Below are experts of layer 4 (counted from 0) of a mixture-of-experts language model. Rows are named router (the router's row for the expert), down (a neuron's output weights, with its number) and show model dimensions 0-127. Each number is 128 + 32 x the weight over its row's rms, rounded and kept within 0 to 255. Numbers have three digits each.
After each expert's rows: a language model's description of what the expert responds to. This comes from a sample of Wikipedia text that the model never trained on.

# expert 26
router:102115070109160132149147142127157153125135143141125111074107105118149105128126090141137144155136073104162146101082072141133141127164083097103123111097155204128128240068144130157107174091160149130136150156129179091098139095175139148121168170142146087060160173079166138135171135162091153152160098128134072181149088170158079073142166120203173127149108103138108147101112143186146131122122
down0:144150137123135114160138123178082181162155171108147122100109114106126160158090176081042112069147106114140105092141131142095112053124108127123161097175135124124106025139100146183169094136129094110110124091118108146202124166159150096116147115160135189185143094111081161086056149188143141132107093085115138138145108134152114135135086152145153129139076161130140149071084135094091180121141
down1:129135070152125108151121146078071136135114159166158080109164127112145145137140101078191201156072101106184157115088149110121122015122145127125105094101113122118135151100151122192115225110156170134175174165148178130098145103091143106133137083117139116140175161070103138151113126076113115092108129133105098160149102145191045136101139122150120163167122110137110117108157161165124098125151
down2:148140174115135108120141105174070162111192136117136127136135152106105157156106145099096148143121173124091104192116112154114164094092077118114107173108170103156100135150093125075103106145115119097054119082183106197132196106128128128180117086163083113167149132090098121162174095177112113152099110094085139073130119133108124153088105157065116093088133134159187093113114137036066135145147
down3:163137153151173192135140138137106155127122115191120142148136116113117121155087127141141152152127131122114134139162163143150152167046126105091117091106145065134146095113102168075173167144127143098113098144134060180058127126085153093160189165149176140120103140084085151115096176172113122145137159090088112101138155174140157080072127134140174141165068057149174143091089102165115077141062
down4:134077117146138201094144105132108154127098155096065136159101149164132123141113146076109160089045127115165086193087103128123064088138155040195126099116136119171139110101120169113131119112153099130183148089096106133173129101154176108162125139135069139098066129152067146059159160155120119153143127122151188160113142153121108192092134125126145126172123155109073104153106121079092148136127
It responds to: Adjective-forming suffixes. Adjectival suffixes and nationality words, as in -ic, -ical, -ian, -ial, Romantic, ethnic, American, plus apostrophes and ordinals.

# expert 17
router:087194142193091118105072117133165163136088138123135183086121139153117147121121097164124121109113144138119149046104141125161133113143102144113114151136122141112190191157087173089178117123194124167167126131170089131143129058218187132135210086121130103105131141098111152083128118142122126131085141135117137176105103108158151128154114111111049172140120135145109137157188184111132121116055
down0:152082121066140167138092162130100140113135163190102165148044137108148121102168127113158095181134128145143115140149102134098135086128121071139183189098137122175121126076178195134147148191119187105135119092121181087173162196095138058132110145161088143116147113085154077155160133120084116178103134190153159124085103118150113158107182100114124086170103159147125161113125128132166149144136
down1:170128111154119086090124096067152142167123149091132146145097164146090095122146118105056112165105149080090170160042196152122115174130123172088133133169150169189094155120148063110119145162061100083138097166134121137116172148163159131133141139149182041070179160163136108148107108118134124110062126126150127103110130079108140132166146114125188109146127155138112080127108093149162153112172
down2:194181126113133170141115126135126159088139126168073102119127113117084165054142110114164180176085112124112094078110172065130119168128134129182146108110081141107118113100082144167142140139084069111072176142151093133138183164104134128185108149143142104138112164157108082154096061150136088134117155101138099135069118103100137081073102128163100178090126101207147135123153103129131059131091
down3:144077116138169118075128108115106219115160141161136111136127114157129085107177114102106125143128162191154121098113145108121134136129126079173112077132059135093154158116102109100186135172174177041125136106150091106131162127104192123130108086109138107123158157121026133114155138073136137139118113112100119061136083149153120130147090117084109045085156111157119102152116160090079145181128
down4:135068123168093144157139146179134119139126144161138104132137149099176086117051176121097120137186093149168119179115104176109122056108130087139161106131127147117120131124053135158139156177155174122119136109070143111164138091162102133115072125136097175143156132113125075165153055131178137171156102157140201139107109146095137125139139123208125223103072143182152137132151111091110124142141
It responds to: Months and an syllable. Month names in dates, the syllable an inside words, and prepositions like in, to, from, as in Afghanistan, manganese.

# expert 3
router:109147072098133157186079056100096085124118151104151154127120117125107147140097083139142078150162086077139156080109134146136167118182148142161101159130146122156097055162132174112113149141170161116190107172169075081167140158124139140140108132150128150093093105184149157096129135150164152159182084083120097156116104147122150104149170096128049097066117145095179124145083156103190110086157
down0:145068168140161117125185055137136157136031164147122130107144121125155098096101143171142131135121132122140122192119115191155086162118113091125061141100135058090155119131155150159114067140110113128162137094160119126109076131145112099120153081114134153139193124080132150101163097118074110093108091145114106068157144115148138160167156189106232097161116144124081107077146108111125087107124
down1:217139171167113073170127138158097147128118117107101113129124131143136102122119079144062135117083087079098113134201090168097107120130172097126087154127180114098145167163158167155178130201168118127145166163160141113088115171115128077093128134132195194101166157162108117105102123118169120097145155157141094146133138153205132044117115117185143104092112116173148118127195114143127130133128
down2:120216074084111164196195117100158091112109145115129107130195157129155161088143115136152114168142141117134125127142163112125144127142146132122117157179069173155122121095163139166142168135136160090127183175118147124098141116180120099123104138160077149155203073118124143136173129103145163110096169118138072112111097091167098112175183109106146127108159142081110052073107144125167177149061
down3:122147117071125123084121107119130097086168035099119186105142144093117126144135135150133111167150153112100162151124084117125151021154131119092072129083135093111128148139103194130105128056077202070102074145166155159132142153172161139121097164110200154163146114137088117106091126163117147134175081098092147099080104110123183122111129118117146135075104139106129124120122133097144077128069
down4:124103138126157102131089156098136114166147062084113166150102183097176157171151073089177101129157126121097109153107144110184087027112118109168128153077121124130138118071128140129105124082177145136143171152130115115184182133150098140130092104061096120109127196186098179122093143132199150084119122132135080139107179172159140114133155131153103141168068157090089131166154129093159118132146
It responds to: Prepositions after nouns/verbs. Prepositions like of, in, to, for, by, with following a noun or verb and usually preceding the or a.

# expert 30
router:108169069088157115074173097139106139090106102092152139143165154158101113141184168113100209134114149114143042098126170167102138107099153088126125146138138140132109125164129178089138118143125089123121139161111133142170141103132117062164056132199108100130133117160091174132141099087145062103128163127100142169101155169176176088076140187110192148108122175114121116100106097181115076113135
down2:125098087099150155107145110105119130081124131142142106118157068072151108164194143157087118166082083128108120123138155094108177119117128169179140083160126117080144081156139126166192164135160071193124126116093139152136159180161159081180152173093085084125100121102148134104118123187204134118056153109180088104179154139179187111152179162137113120142150168144141165139136129157108130109098
down3:112171101090189167156107122132081148144106167079130144090112095161131143115116084176106170171133095157116128110110116115142115189128105103115116177142127139119108119135144156140092160156141192128094139056181122097085163153144093113150099139211135112135129150137153155174142118150060148192071124142113108063097112101096086141138144090095149161149125180099112057091106106102225091134106
down4:106060128138150146058080087040126189097165100143102134107132139187079150125166140114129200136121151158132115152139130090162176163105190074154108162144073122144127146156149096155128182111150124063165074140104111162113179146083161153178126131129128107156119139067093132131166090142134098079114138141140077169140162142144130133149068080139114150151140162127076129132124172165178122146106
down5:147121116038133117145068126137126128107161124059106090064123137090161134081170138095103115163184125142123160117076127146122102162150127116128077100164138181144132119120076118075090124142081195186068091118147166154145179139129141164128184141104136090101147085129141152140120144129108146078173148076157144158076143143137065070157093114153093116110128093128136160127126203115190105152106
down6:202152088143096165145159152117132135197116144180149161117154159158164144109106138171101150167077128139139123169103088094093172112137126195142152058135189150090085082117117207074132109203139141091090134167120175145118099162135148101099117110103115172136101149121119103125139081122191151205132122130170113105091107100090131096137108107117129140144093198108122152069116152145109164145099
It responds to: Place names, word endings. Country, state and city names after United or New, like States, York, England, plus endings like -al, -an in foreign names.

# expert 27
router:087147136171134133112188082129132145103122063112106173169153077079105182131111149155125167042117081160186144123090137115115145102124164167122140192089082096141125131115153146154127126099136175169125142114109088179088106158110110126162138143093126114091133085185165084139117161178122161120141094174122075146112093084120144167094104121122159110121132153233109120132081161156068141171100
down2:144142163133142153134124115134116115107092101156131042098131136119092097081165127093085154137079075136099198153138152131158117156095198095080157123124172130081105132110175154167149140173126119058080175114089120077116160145081137096178145176100138164135111140102100166127097156102133131102115135173086086086073166082129132092138086122135131109185099128132062089140086119088181183124143
down3:156164172145155135127187157096176125146163129135089157117114186130082118128109084099163136138175112146186155096091112123164114089115155160119183152173082113122114111134147128160107118162133108120102158081099099165124093136119114106094154103127096109145142150224098170137087213123087138137112122120188105177117189149076143156091049158097179092100185129192152114144133100132155139137088
down4:114142104163107121128105126139146118117178115082129122088128138053156128048113108075115159110141083160101114146048141130106107031163147159158073121131114133123135139137154110121154126109061140203187106126122064168141161080077126145134095135075096147130171132080130127142098145137163110164126175125180119135160149199139124125125138082134198185131120094150191096141125171093129130120108
down5:080156182128116157094087138138151130164092054109137147152126187130118149107096161167117110152130143135147115085075071132153140089098116115118127145157111128147081077124147078106101102117110103112079144177190121172109100162161118133135130078180085125181160166077110179130127164159145127081105171110071121109096123099091144105198100100052125112127055158127128080182124140099141068122151
down6:104122126113092116141067162154097155119175070180144102090138086076168125087196090106153067144147121174074027075145158120128154104128141125169085150164116128117148115096129120120146103139158130098099112100111156081145153136098148123124162096072094084055178123153097146145154111116134126048119098104179097125130175168182194123141156102115136077134116122113144150090152120097121140106095
It responds to: Opening brackets, spaced symbols. Opening parentheses after a name or title, like Saltwater (2019), plus opening quotes, coordinate primes, degree marks and non-Latin script bytes.

# expert 19
router:156145122105156191172116181190113091105111120107153121162105162140097125104141112132163157163120147189156131120117119185090164140140127064126144168114089125152165139109123133157092069145106132174122133114135088164206146085169142174132154125134171144207089169129136112093131147136125051171066136110103067105106167103169123151120164066112195094114112144150163116169139138050122101133138
down0:131115173121123163097098151115104157155099155117118158187159150137152078125085152104111146091141116092155130069167151131138150178170112095157076109064131114073140114079069186133146114145147138156156103166073114143116093124169097105141138140132181125066156153151135103128108160120114122129132194165149166172161122107100108103076172118103074134073146166129139178140174103059144171222148
down1:104079120155094077187164102153099135070055130106184137135080099095146129113083131164113147166132108138101138115093113174135105093111140183110058151217116188074112131114069099157177119155140152149143160184117157186091149128095110112156139183159143134189116141100079096141108144114103092124147153138137062064095102139143104146105135113139182125158127117104149159097125111111151136079107
down2:128127070110092076023127148196155144078120129110120119100153080156114121156187159136139169086119074118123119103126115144187063114169108151191168131100070109106129105116112151166124107147102105109149115118171120152168117114108135103126160091087105066082120153172098134087114130095113172090146141080130110102193137137077116062108088108104115079112110075103121136095084138112172097137158
down3:131165065146201097118122102082147136084169093094154146176177135153102153137097145130148120124116142115097101136116169088130160141129121135136131135134157138117153141168085077088077196087143143046104139172098133125091170128137156176090115148137111120117141076137124176142041165128124113081113125057200080146103096159104119119185110141121123137136178067096152117134099118205144125137179
down4:101152109052125131114151198130114121119179093102139167149150114156122118149071101083078126121075112178177141133073135159107061111095111090140180142143098150100125100158192154106071153111137145116143176155121161074183146127137104129137157081092082109069126122115149172143135100143098159116101131137106135072128158111211133126168115097117157101132097064124064102151089183179112146107133
It responds to: Sentence-final periods. Periods ending sentences, often after a year or place, plus spaces before numbers in tables and dates, e.g. in 2004., Hull.

# expert 15
router:158125143114113102146097141081122120149110177124171134134210085138104180157090172139197111146085101189153181125110094180136110144078125081141087121154107154060159149080129133105150109138130143104177136097161153145159161083152115142156083061142131168166179144096111096116133170163079123141171128091148100142117185174182102171112154107099082070145125151142111194129110112112091153147102
down0:155084074122123228134115153117168136154205103148101160128106170140158142129131093063100116138195139148131052139191182134091106109127147095129120112131138119100100088174157133134130162128097089149137106080127084153087165179081090125103113110117149097162135115152156148146100096092095143113092140080137077150122147116067092113161099151141167151112151099149093071091062153138152115190153
down1:119113085153152093141085161104093122093174136064107141145110172099102173096115132141098137134109097201189157176115185073133130104091141108133113098129059144093152134131142142128129054152133102146131141185149118132071037141156143129117108120140149110112112143131124084158183069125181113132159094102174136104181112132086098108166166171143110097118158069108092108131145156093073195103097
down2:142124175109164129130067115135093165116069158185126155190118131144129086136088086115204148119115125101122116132105118143117060066200156148183085143065105101097114099061145093124159152092085126143191139093101171095144102102171135120152115154127158160124111152110100104086124196154145139153111147135099171092103159133145133182123080147174114137107147187109147121135169100127100135193082
down3:147138098185160160065153134098173043117099130089082125135157173118193135205108104181119093159069074187137111130099107139064087090127141129081133142105113089111164158136133106147117090133107127149108142136120130143198123118108140088121151110163147085063087128111149128124095086151133101086093102129154210135215123153121150122177159144131177106111185119140121126122145128126151138082122
down4:151182134195178143159076131107076146079134163121065055101144154151142069141106145177140172180072124113106242121149156085140142122141102085102140117103118197156119139130121149092087174146084166146183157141130101116143175152114110102132108144148149130090118112118120086134078133076107141137117089090114154137104100082125146151139112153117137194131133142111184156112118080109161085090119
It responds to: Consonant stem pieces. Word-internal consonant chunks like s, t, ot, ict, est before suffixes -ion, -ing, -ed, as in Propul-s-ion, Expl-os-ion, not.

# expert 9
router:135113160148172107115153113219099140135102097170170165153104198127168120160129050154145137119139136152138143152089125141192091085112184119130113060126130133148132121141099093150127133129113131170187116154110158104152135156125124159173175126124119122176096115107123141103114122103158097138139157105160132107158090075173147112093169094023101137143167084129137072153110093125190153222141
down0:113079122109131193094144124128102139071112097117081104117130166102122125182131123149096172119083086105148115145141113162136160110093131165092155186152045086093141072151155110110160179078072124095157169132132097162100104110134097094133176076040116177153106123148140105181164124130133051124132152158136152110104114118141208144167120091199161111127101179136141098141150133095129089127123
down1:139058092091150055177097171118138154122104063101111131176088143147139135151120146140099169120154149146175101107143173103138120000130151083083141114147113114150128101140151168091143101079138133198163133143155131172148113095121105143177124150104165158111130131120151106130213121155139126143111138091189136113159159136161155125125184173164125093114174131104142158176137124105079152129123
down2:134164098106146147197167168132151076184211152093131113081080126118049106121119089127046116160095077131108224170072143144160110109115079161133139141125109145143156105110153104133185115120134143169072141108155123146136135178103126097101125124097140134147055144106085129155117125175100143139113119098164116147118129063114106072093136152149137127151197152146117143144141133113113161077175
down3:105107197128141193078140155181095136100120104130179160096157143093168132137136097164138119077100163149062097159177127101108080146167112064148157144132166115116082102146109081150085103089164140190166090141184156068176129149100186154152122106155143160174094133142091079118094121104128153132139120103141139128165116081119072130175086150103077142157208150164167125115116143123149142124148
down4:098142130167175138078081138102112120183100153157126213106149094082148126118110071150128158090149106120107170090083147150108058181103138122190143097084110119133140154137181142137169121168117177077132123141119141074116133189132048168152121092143156116144178101148132135163104176080132195122150134160133126122100076059096154146105135120140101134145127112146135173124148058146165132186101
It responds to: Mid-word vowel endings. Word-piece endings such as le, re, y, ate, he inside words like drop-le-ts, wing-le-ts, Prot-o-type, diplom-at.

# expert 21
router:112146183093111093126129170164129141134188122095137134161196117115168168151148163127138113129165161144118118181138114102110123116149072154167081119119098145082123146137112099101073199170111125080177163116066116095159092041135131104152126146131105121104128148032133162092143133148131162112071104166150168169136092130133095098099163044074133101166123105149149166111154124166169134106170
down0:103131096156109131119149157167090157111136129157146094127118181119177144139158101093127145097096159116159140134099099127164108124169075130100085141089062132126118128164085148170139160142087105086137156131090158142135096154163107085096115164142081095099147091140113106104152201085185148112100122155155076172155108149057177147050147117172070067120106154130100091109137148221137140090184
down1:157129173151204152172103144152095127158144135125137155123139164115104169140112174134142102119150169124116074135175111169112126000071125122136138142145114163129185036165097087146099132167067144164136111099143139144148102145132154139119150105141166172122115118176123134108159095120112109131103105059108159176169121128101091074142061153173152140129165145121108210113122105127103124074150
down2:139087158126125100114071056148128178153098099130116145170125100136107160126099146181168101112113088117108155081074157130164123255126158109144146121115130064080115120172137153074165070171160081123082116102163143165095092116087112144146109099134116099144128133113111114057127140103089127136116166162112157127119118094141127128142169216075112130111135171113126101166152149177154169116132
down3:093127080035212132120091123110161145079086127176108155122180121084119103055118168170108133157159103160166136106096136160157167095142098112066100131125062130089095132174116156107159138112136122132141164140169116113142121122119161095088160129181099070128142115167106078153130095120070096129157109152108123113129089113084094152136143126134119160101191148114040105135115140125171175185120
down4:108169081132143062081128096126103093160125127102137108117114151145124146095083123135166143150154199148125099138136125078136130133107132190193110210114093133143126102078128093076126076125135133119108102138160140153112140124126111131196112164081080106137128174098173112130086094113131116180131064170079042093126138055131111136173114147134181072147155106104107103183152135060094149120154
It responds to: Commas and list separators. Commas separating places, dates and clauses, like Santiago, Chile or December 20, 1984, plus and, dashes and semicolons.

# expert 11
router:147107127094163132109132165155136126111085200089147152132121153126115122120119095180155101111169083146118189129114108089093110094159146165094111135095086119113077105124119118169175161159138093084173108075165138197108156072135087081147157071206181170130095118043123107144052110117146187115101183165085140164160142122121124121122098097147150127168153133105091134162101126108098110081118
down0:145165154070181091141123144115124098050138108119114127152081097106086167117168116110126106116104161127075106102071147103072150157204141121155183097109198169098071094097136076149133102095135126128121137090132089069143098187126092167139151147116064148149181078153109051137097127108134180135113089151128096152147181132146093099136099132128086189135125145113161149144150145158141080123114
down1:139178110088146145164154117088158135127133117166097168106149107089147157166096197134162132118120093151134179139109129115099089096197129100055140136123117135162110148078123103104060165078128139146107136136120130100094119128096191132116038172075105137096107170161180127159115124117134126186111169141154143059160182135093142117082087169129086118111121173144156154151161117130190211116134
down2:165074132105223133127159149101155164138099084091111092116142148101176160091154104132067162089097155120130131147171155068111141159194151144126150164124196098118084148162121145122157132106104082195210151085131135075136118087151119107116163137088158170116134204163091158166122134100165135143137143110078096093111151178103099135206089106116145141132139123153109106152096128088123150138142
down3:121122184101165107128194118145044103110134117154137110100113093058111184146100145106128126052057194100090093085089142113124127068109113120051109085133138128114150153137150171123139077139096114126121111122082114118105113147082178133127111138128152138166127087084060155122106163136129148200090144084128130150107146150181107160100160071162152134095073112074128143095133109113111098127081
down4:117080084078125124095152143117086091156085148092139122106118156190064195081101043143123111146171190117117211129110180143090112130118102140177142138164126146125123149129153133098122134109132079080127153101129163124164149093152081135122071165095108100127135126109126084097146185206162116148100117161129123081171131097098117130116116093069092159125090163123165134132140187152075164172128
It responds to: Hyphens and dashes. Hyphens and en dashes joining compounds or scores, plus un/dis prefixes and digits, as in Two-party-preferred, Swiss-system, 9–7.

# expert 5
router:166113068072128115111142123084104184099130113136160188126079109104190147146141135123142117136147137096117185165110097196143191129103176155117122123102095170211062092101147131133130159172104097125112104060085209108123118096123089075155149139155127174133152149147164151117138106176138072133101125108056126127080187104140127170136156102140080112156131083167128152114127142110128106117175
down0:167146160150138161105149127129123094118063084142118171124180154121147107098141169113169138094139171181175087121153141176089098198103130091206110074155146085103086099110099135116187061141106178172121134075121131114150102130140103186158079100174110130082137212138150177123149117088154114137118106152153164155133135128153122090081138172151128139097105101121164174145133096069125124107075
down1:047099111036188092154106155190169174109159127141126160190141146129130145136169116152092069168142135093089155176147124098115151127158127156134133131158084194105144121085132146156127135177128196150173131139081117117118130081152113169126106107092162084040144112105119129140069100128148170124111127082178144108102149120118103114095075123106153160118159131118138098093115135166166197105146
down2:144148171113127164139147176101121175121126137099096166096175101125150128100151165121105061105145145133080101146084132107140088193129161144130109093068076092137092045128076110090111152142134135143143154110139149152191178160106146096188110116165110146155161089133100075104136132114124162098121055114101154164106102109104063170114152125125095143044191140066156118126136138098189136163130
down3:135095107142086097080138147172154138161124119156110074055126163116110100151143135165110090064087131091136098118109061181109136061071110082090056088131103186104141102066166145136144098136095122114145157138140145152127156178220149061124118130098140117161112132115134145129120132122169116113101091136178150092103072112204154117121132116121075152103130115136136142135125150193160092081145
down4:121104165188096111111093114129089149167117148183129142108128150156127066143165110098156118154122099127139147122115118162111120137163159118098169140118113183048056165189124138154109187115106140080095113119160125103063121152091140125110180167113127123103141178184086146116195072075148097179179115100110070141120145149146136151142068190161157067113127124099091086077134134115127133079119
It responds to: Letter f pieces. The letter f or F as a word piece or initial, often mid-compound, as in warfare, gunfighter, wildfires, prefers, Manfredi.

# expert 16
router:172096108149147149109074088131151196165158176133119068105123169113103158177133151044111116192131158150131073122156190099149133161139158110151133104111115217127161091137227129091096137096136147156149130127153124190128093189094036126184148119122149123139079140164131130155153139090126186119121112160119122092122151150073100137156136161097121125160112138124132140118079121145160119129109
down6:080131032142124171131082098111153101097158131127105080097142101113064115030118131173108191177146094176131113132154142132195064088155143110126170126106121140123126143160061136117129153066125108134098111117131096050152180088143068120098129078145135128103173121049146134139117144112154109118102105094068161162111109101120109128129111151123083130105170185091135116110149121118145139145117
down7:207066073054172105144110135171148151106048133192122133151113130089120134119183064109140097109123122128115171117117043132117139095153119149143124145089121140142112095176127123119169069096084111170148133125125087092158119115135124148139161184144095094107176120125086122163153098119159140103179089186139085170145142164136146103143098154174160092172151139122089113119098072116112093066140
down8:155195104140168073132078159101148123158127138132117121120078132143153127086110138142087160104098129171129147179084146122130054113148163125139083191134151168105174111096114092076109123128123093135112115146175117105088168115053118181136115042094203156164139160071103150116114157151163162132117123142119062131093167150171080111124100174167174110169089080113103109098138095134133084144114
down9:161117211173114196096097107117080171154095121163096092150094129133122093154175119165094176120179160134156142187132185095148156139107153160098130105129173159136109152045149140125101076133135139142128137189195133118076117144151124132149140166162185145104146108173157180113173155167142159135083062129127132096097103096152142168106126143176106153127092191100137070117118114128084102125141
down10:150135183154096121148089135080104111095112164102177168126155103178093040107161181150121113083127069140107143164163170158128166191121130095160100163083093115064132188095092155122070141161147057100141162134128153170120135136130128120064120140109172135083126136146130100134109124094094105120169183168136142103101140107118122112161179155140143170158127110097189110129148160143125172056167
It responds to: Later number digits. Middle and final digits of years, measurements, vote counts and table figures, plus words like million and century, e.g. 198-1, 34-3-0.

# expert 2
router:162132129188109179118099153139069144086146135092158133123109066123141129128128168139101073128106152081089097148124203155100150110124091142154141163108113178074163120127067171169164133183094190107133139136130141115112053127085132118081119084123132165143114127138192094104160084202134134108151106104108150128120140116167162155135126194121201113092151184107144137076111155129140210132140
down0:116136134131096131088096156079092114168101095082086144114135118121055178132140113125118161177205131137106145086140162133113074105139089054173109132089113171122123177156201086132110163127130108122197131087146163149204123155143131117074154112163178134162167136136102151162182140173141135140087115081143120093075153131110111132102125110154105152125172100098094085135128200111173175127097
down1:148080152073113138113152133109155137140121107051125114105169139159157141150131059093201125072186145103126153129151069096054126117141129145106160084137162140082102137160117151117112122088155121045126144160120113074134098152138106141187114157141130156174160103126129166068150135102063183130098161117187065096082170121122149182103164136145142101165110155119109092102127121146080134182138
down2:141156084121143083157171098096157163061154125137135103070123083129114189103102183170080167059130054123140130134132128168088158092128129117130133120132094106114146169137116144148173059159164112131108104120162199086148166166185083083168079106091145133097141087120111097148070136172139181089122119188105117098188092119099135164112097087136131143160165126165121137116144121149152155084108
down3:135117162138175190118095131130113157120109096082115109116064058099117146139092129119080127083183160124138125156112158080128147121111147074129136138160135078130155190152143125175077100078047098191143147117162087117117108115108149069140144080138176092169082165119122183098140092148181167084122105070133060157158133125137099140125115127098129179134164072128153115150142147168108078150165
down4:060133087107121133118109161078106092163150074106123110139131148139139151125195112052098168140138116163187162108138101135146126175138183134141128122125132095113219192175155135154168139136086090079157122106119182076082144124122163090119106133148165088134088127118109114181098156138103158091093161089113094102127171187140131152155143120119139077203115185131131107147088139137198124130083
It responds to: Name-final vowel syllables. Final syllables of foreign proper names, mostly vowel endings like o, a, ara, ina, ville, as in taiko, Barna, Kuwait.

# expert 25
router:056139098159135118139168126144216156132152084150127089078148097126155147174107065176109178125103079129122157129203077130127130130134122144173144160120076081112122111125109148157138044188139104102189170135142139110129062108120137141164152099144202133114120132176074163132121129106144138137095129114125168123066147138035143117116132159123122105140125107127073096166144123154101071140109
down0:166136166139149080147129140174122102081100104129128152169150138149173105113123071137114097145158105142112108105166140134159178081139080094076089131083082067131177154024085157138174132114173128184146176090100122129139115145146169117151124129136141128123057123068118082124120135166127149126077138133241159092134107132094106110105126073124097150138143089094157064168142121103119147141138
down1:205128145165131155166112142184084165112096152122153125093164129140079121101148114148165141092154128066079178107156121109119095120168151154153111206132119131154096101128174132101165163135117137124122115113180098079125166125145116108079102086051199115139172102073080065143101161110081096152080139146132141158128114174122084190112135168107111133136120139146127083130049143127173084111159
down2:121113099163147128143112126142110193095153180122120076083093086109167126096104152074119128129135144152187120147146122126151177079114138099086180102079125086081089155074139134159191068108152155110145157171136142096117080149136116065177098106117076140158099109119075150101131104142167128125134180132152074184137121185078185073134105130121141125072173110175075086095131135116120125153168
down3:108130091078158146145099099093092134111151149152157120149168137132141084110142143076113155131134126074148099214129097140079153068112070104163043108151113156148137089165137152181148119146132139139102090142089073161117119153111057102139121089146100147149103090133118111074232083125138118079072116165145131118130196138136140098112119144159122092122204142138103107146130161069137157118089
down4:092138168162238138161099101097175116143136117097112095129127129127102126171091114104139090143083080137124146081121127124067125164085094073128119111084160153170128110045182157169112129158137112145115142078023145165139099156115157127132151131079124093100126089123140153045084081107149166133085136118117176147126141113141120135102138111172109113171153112129110124108112051124115113110185
It responds to: Mid-word English syllables. Medial or closing pieces like over, ard, ap, ay, plus particles up and out, e.g. Disc-over-ies, Stand-ard, Pl-ay-ers.

# expert 14
router:160177081095189098140104149139055169091124106191097092138084138113083174105160143112138099138087133145168110107150119121141195158090096180133124154174149120176129153146123108117151114048115104096075108123109111133120129142129181084081098071076139184114122101100069077154156103124133145117092136172177102100166122156132132155140113102092191158159122101113132128077173109138154144181082
down2:136173121094117130047154087074100151110138125169114143118135179138116134140146178181152108156076133156113190137137189106040138161121143141164149125124176072154116086071154150137125144132122089111096127119122067145144088098101111119058112085139132065128132132119153120105134162098117126162146106171188100143139099097132186109115121122036154178072189127144106159091100149138102115157103
down3:166096132174139165141118162140147132115190107114129170130118093135123117145144118153145119091144100148057115116097098117143183081092132144110131197133143147064115137129112157162017108156133164152102122115121129147152113086142117169141088133065138130095150185146074150117111100147156153101140194110117117131121141072144077067112105118109082126108076089177180199154073061083095129105131
down4:070144163134153122133117104099089149142142117069101130149137112156064164176121173107091146179068168153125107214145109128168126071148125124102110112144109155117163141119132173088049141086138160105123155146118115175179113086130166096104138148104122126175109076142106146162118135094188134177114210167161133128137146179092067132087157117095152172163192157104101130123129099103140113174090
down5:147138112110123175175147147171115125180147146099108114122123155052154117088214154090061109156154177120129123108150149192136138082125169102167144065147102094139070105087190176117172130157134134067129111123107187113131131135121149115139153081077114152166113147122116165157152092126166091129171115135153132177160162154112129091128136159122149094078155088136120141101142109098209095050143
down6:151144162146110180142150136113176144112083081109167116149144160169130084125123151104133105067126134138144127101142101145114111255182151177159110119133111162124151088144143140182170128170140129148173121116113156158078087123126122136050083171139142111101089127123147105104069125090088133062135173111150062101141164123085045146143102143092085133108165134151143133137162131142137121150129
It responds to: Verb inflection endings. Past-tense and participle endings and common verbs in running prose, as in discovered, attacked, letting, used, made.

# expert 22
router:180126109136090124160137163162157164150150190125127137190168116146128076096090136082126197166160166126176090148105153058107112083138109182141133166120159056142147079115145097195141147125123141148169155131123129085173125103164102101108135148146138130105144107122131132048173175176151145162179131137173113137086200091143098161121091152140161162126142144102051086132121112110120167086125
down0:120084105162109204150154163151166104141141158148132122161180169104122123042147149115104104124123131089174132105144080133106144163160079143146164112138175142149122032131100129161133094163123169084163113110081126085103135104110133050114138118135183095203098127115123184188116177128132136133201170096144143109121116188148127139118128149132155175188145115148119086162065111112094122121112
down1:066131153054168106105155048093069100074098100095145165122107090123112175127114114114143064110137130148166151164154123072136186066131130134138127120132098148100205182130133137111092139153143139105123150180098142123141151109131189073158136154146122136118090091119120159172190136213104145149152131150105125092120114147175131154105169161111165131119166140163089097157197155111149125149176
down2:168052124118119120091184157112164112182111095116131095086068087164152145154168108124156085097120097157120144159154170122145094247103122088180137131110140148098121181106064160158127134127111137137061114112119106118117036105142077142104133108094137087118123116111172145129125152070138094133156161165115103171123142124102121099211132160143129118144153089137136150151146179185139129132172
down3:150089133122204168116139186181159166124146055121159065058160113147128076110126125088160109134156091113158182156090129132129171090147140116081110107097112148085165145059164085130070112137132119101163078148098106148185140094141099135134124096110141059128155149171184191108094102155122097157124138128126169113102109089143164161095176122076142130119128153090109157149160120155124068143147
down4:159114182111095128146125147143101133125098132099107091162086127097123131108081135148141137135123128083133095103122073137124152119091128101145128133163202131155153159159183136118115082180147136176156157132139106097086139094065142141112169069142118123070071124117070093125085177115091110154162174148095037068091098147109127180126163107106164180143062145061172133147119081138153188148119
It responds to: Determiners before nouns. Articles and modifiers a, an, the, his, more, high, own opening a noun phrase after prepositions or verbs, e.g. from a, more self-reflective.

# expert 18
router:167179178127164144170096082169141108084098097090152140094151119174165181066128093145121198154141203167137152160210153136144123069057093133134100157154160155133088093091148077157108184083173179165120105125074100137178103137138105109138121133101148091129169183106111106118129181132114144127149109125108154123131059147131134136155137110192109122109102150149126089114161147116105143099106
down2:098098082122160148158110075170130098156101117066137091115109084108091129135090085166089148135122120149130107146134142135195204095135193115101105101128121151122157131129126108106141132096131197142138119109120168151102135132159161088192149101194130141138187114047132134116188166077178099184102138161080178122131120101150119174090167079052130112151128115181138085100107114137097099155152
down3:113148100093213053040118145147152102146105096149064109077077142124078103088146094148168095150133116122103144164099158108122133166155169088149100127142146127085173125145059118112107090128117060179171111116095125116139149150144169102125103185087150129115164177127099082118094108107060151158175114113093118088133089151116078148116130065122103106147161133116136162108151155136156132191116
down4:139065141060121151058152152163123090068113125114143157167094154140147135183115096106130114103181132199095095162124107092149157107111110151206087113089124132103112087157161096176168097163161157112145065097101152119145072137104154138174139133130184142081141114179095132102203139147123110143153127118132146160191080112128131140136162189135092067173114148143135125153127086146088116128180
down5:153146133139094080206188136053107151105079098141125121131122085112099185091081137097031150107100168139126081120099073116152115132120084098127141080151067108064122180115181164113178141096155170103129141143112145145141110144086131074126137150143116120169106103155142113128138114134119132123142181117121135161108196073076108108124139102154140138064127101150077141148172077137113137167178
down6:124154128083179118156122112171191142129118160124091070124116071107124133087172127096180086167135086168122143103145154082081112060181161101113106142075207141127155161079133159190083114138134132144082120099166161111181152131110123133072120130108094064166108112070104170166128168124144115146152116078123175123147055078135116138137101091111137129125098163158131137140098177165156115150162
It responds to: Capital letters, name starts. Single capital letters or first pieces of names, brands and titles, such as B, S, C, K in McLaren, Kobe, CFR, Boeing.